config.toml
experts_per_token = 2
routed_scale = 1.5
vocab_size = 50257
batch_tokens = [32768, 65536, 131072, 262144]
Below are experts of layer 2 (counted from 0) of a mixture-of-experts language model. Rows are named router (the router's row for the expert), gate (a neuron's input weights, with its number), up (a neuron's input weights, with its number) and show model dimensions 0-127. Each number is 128 + 32 x the weight over its row's rms, rounded and kept within 0 to 255. Numbers have three digits each.
After each expert's rows: a language model's description of what the expert responds to. This comes from a sample of Wikipedia text that the model never trained on.

# expert 27
router:094151082117109134143131116118130138099137121150123145142113075135113108099112077107145134180177137147117157093177170112091154145093128161125151126132134140142145100138147177110127138104061132130113131135111145131126116126130092145186111068117088114174119077123166083134101109133112118082145124117086111077134136152121115120191094145188063130152179144135118171149110104182152155119162
gate17:108160125137139107149122162092076150125092150180111050047176229093068103159169120103090184149151133183148097102191161168120139152116122136105115114077076092155169091106149094089135092139139163129119160098123123134135113114103145066129099159143102126079109138170124123118101103139101145111132096192095152112150108150134147087176127098100153189145129140110111104153099142084100076094111
up17:093146121137065141117091114132165108118069121144161164143105136109142134075158140148071043132151117109145136142108057140121127119136123099159107157105080123077128143133121184182138180110144079072186159091131110132119114170070156133087038137099181144123151109110135124106139148154150092147134151091129127103117148125170086119152143170117138100129115129151090136119184100053135184165153
Description: Articles and possessives after prepositions or verbs, especially "a" in "with a GPA/record", plus "at" before away venues and "attended".

# expert 42
router:135122080109150160110144134152085155105125104085136140198202083089113156132117173148119115095143141072156135167199102089169187147140099129094115104181190095066153148131129179206139110100100166115136132143125179183126138131162082162169115146142101053075132103160134142144110121102148131157134075094048134102107165089173119124131112152196146103107181175140077167128134147131079105123136
gate1:145117172086104113104149144130087087170148162144146204159112184113090127139112124091123147089084120174192097143121140122155175083102205125080130131084163070121098141056129157110119174144158127132133144090091122122144138157123119179144108131093115091130098117112101135118191161127122164078107068105160128132170135109153090101103143083119085088045155109162098178211093090130210112138196
up1:092147126099131125088137102121149148138174054144119065151177150078137128138116107121110123085100147129162168162160116137102170137093157122119143179129202092144125112105119170159109093158109135143090123099167139176154119104092184163161136107060111168138171158096070100115150099165149130112100128101129118112116100126144138146176086106111071083143110140092128157101185129150114138157141
Description: Possessive pronouns and 's endings, such as his, their, its, county's, Lee's, usually before nouns like first, own, father.

# expert 44
router:140135132113107088127074104041097084173134183190131166152176083124141162148083116111145130073132074128154144144149154134153133139146184169082185126160089123156117160157133131103128204097121128148069163076169178108168162177125110132140130139111156088098135169086183154104153122102124159108087174173143160180110092086093114135109098112098135126161134155160097117168145112071113170085114
gate0:126114084113052132111140162125070178123116133113088134089148127156120051125136127082142082109108142095151130144102094150143104156155134097153077087111141137152118031109200089132151140135162152128071158098135137159176050082140122101164119119129147159158147186080092162122130130138142125144079083103139124120080148167116137150117175131138144142124134163088113143094099113162138128130114
up0:132135153158168149118135135129143106121115128077135125168121157093138153132112145125111159064151197177126124095094067120162142115152124133168093142109128118113110093187112130143123118192091114090157126116156083119134143134173114131119168135153127118117129118123087133165134107106202162182119165059173147142096149168114132125162075088177105174127195094117114153105111133087159079101178
Description: Single letters and short pieces inside words, mostly foreign names and rare words, such as he-g-emony, Char-lem-agne, and non-Latin script bytes.

# expert 49
router:150084093129138135066150083101106106132118133116191140131095182089139153171144196150162125042102077099097138108191141100150094083133132189168127118101153203172060118170080067138133110084130124161158070148139108154084098155164125107161097150137076137148138077131081147058091100107185128121136188137115143167120184123139081122059105182157141117076107162117122110060132078098146204086150
gate0:122197142121137131139169146225138123130192101121125099143082153132168073155110115125093149083136120123131140131135145131103142096122145106149100125164116114133097124122111190178162073163104095166141123155191085106122139145151124143072113117099106144147113127113116075149149097116044126134153132101131125137111180162093117194196189105147099133169121149089041122129057118102104159094114
up0:083144142148152123134173175093118072142084009188132104174176116139095127105086086098152174139134199178089120105100204157093113091149100097129089154061173130100134171136130088127106092107161100089065130158163082047119129112107121140146169136122062107114153152082177077120136138131121103143095159117168090150142147070126099126142083139170102107165046118147119183158107149120155113094162
Description: The preposition in, plus into, within and entered, after verbs or nouns naming events, places, times or rankings, as in "loss in the last".

# expert 30
router:143164124075170162127045100087143139092185160115112204085075181086112150120187112199142147135172152148109113073158134093164073137117121142124132132140122116136126131106164142098140180125104092195104136118100085058143130123149150144134096142131097155104168138122138143156099088176128112158142152129152150154160117132071144130166111048110160138128179148191162130069114077103150171127129
gate0:161103099142128153095121093111104132091189087133147184062145119135142128168164116119099115098174124170164188116095132106188081148132103112114145095110068121176126113142118090188097135133143203061108168138154102167127146130147139142076183167164117147155138176092081137187132125156141086057112132126158129139125078109098139101130165098172135163122121132082101189106124107136100092106148
up0:134159113149047124183195117103130172065149073145100092165147125076103191109126134120161114160156086145134113153111142158120169106121072123126151099149111100217065156140117166158141121136169120136144087117134113167115147155140163130068108096102117057200142126179132130080133129089114115161114103127133158157107106131163145153168176055164195113156104188060097109123090182144074075162056
Description: The word the inside institution and award names like Association for the Advancement, plus == section-heading markers.

# expert 20
router:168145120153091172138167112168150140180070066104166179193178071141136110084115070182077125110095157148194124080142097077153099154190106121121107198095159148190126098110100088158137164105198110136165042109135109187120180165124116075158157140133104125146152076140143137179128135168129151175099161181144159113138152116165122152129138156121102121124188143114125087134128152116142133159100
gate0:117129107156111175113063106073144102082113125170122112161158131143135160123144113146105105098132100110105125098152107136144109162109135070116138112128085121126087096126135128109142132169095177148139129184097167138173104092121140131163129106090112136125174144085099150117149124106138128115114122118127093143117079135123111077157093164119173155113099159097118107140092191110132201130123
up0:105107139153151093110151136195123173169086108095135151115064172111147159140123137108164124109082177089077170142112180123117121113141077208070157194143127116070113129140125116153176106123115103122141222127132097122125106178122116142119156135150117076098091151148178102163115156135124106113138135121103103119186142104100165140120112144126090131148135167115155100122135076131112096130180
Description: Small standalone numbers in dates before month names, table cells, scores and statistics, such as 8 June, 10 November, 5 goals.

# expert 19
router:151110086125143140117135139160116118117106136192155120103130208059143095114083128120074089137062163158094155059149123093097161098092128157128168153108116141115168143185106120111144104141118044107143118073128199083138135205106144185152108113112148135097161127148088128120112161186100120122184115156155092118115136116154130141131118132150110148162110189117151172122173130092125094115165
gate1:122100132093114083074153194101186076134128167072146110179132126111161071123156143200162105137135146101139173084127161101159080135164181135084124110132087182120115105126111098187124138118140146175152110181126121101177184159059119093118194107129097157155096166117092111193124137055157143150151138120159083120105142177106150132094159127098214117117111061171136160052173149120127171125143
up1:093111117121068136112060129169133133141131158186123137086117150119160114204157126134180152134153153114103093127140125171174120142124148077153133078148077046119105137107087119125126094113117139144090136075065178127089110076172139132187083115050146148166206094136131145134138150136179167140071086183125145105189133138120132121135110156094092110131163088118154091114111112141110121142135
Description: The a or an after is in opening definitions like "is a species of beetle", plus infobox field labels such as Country:, Type:, Genre:.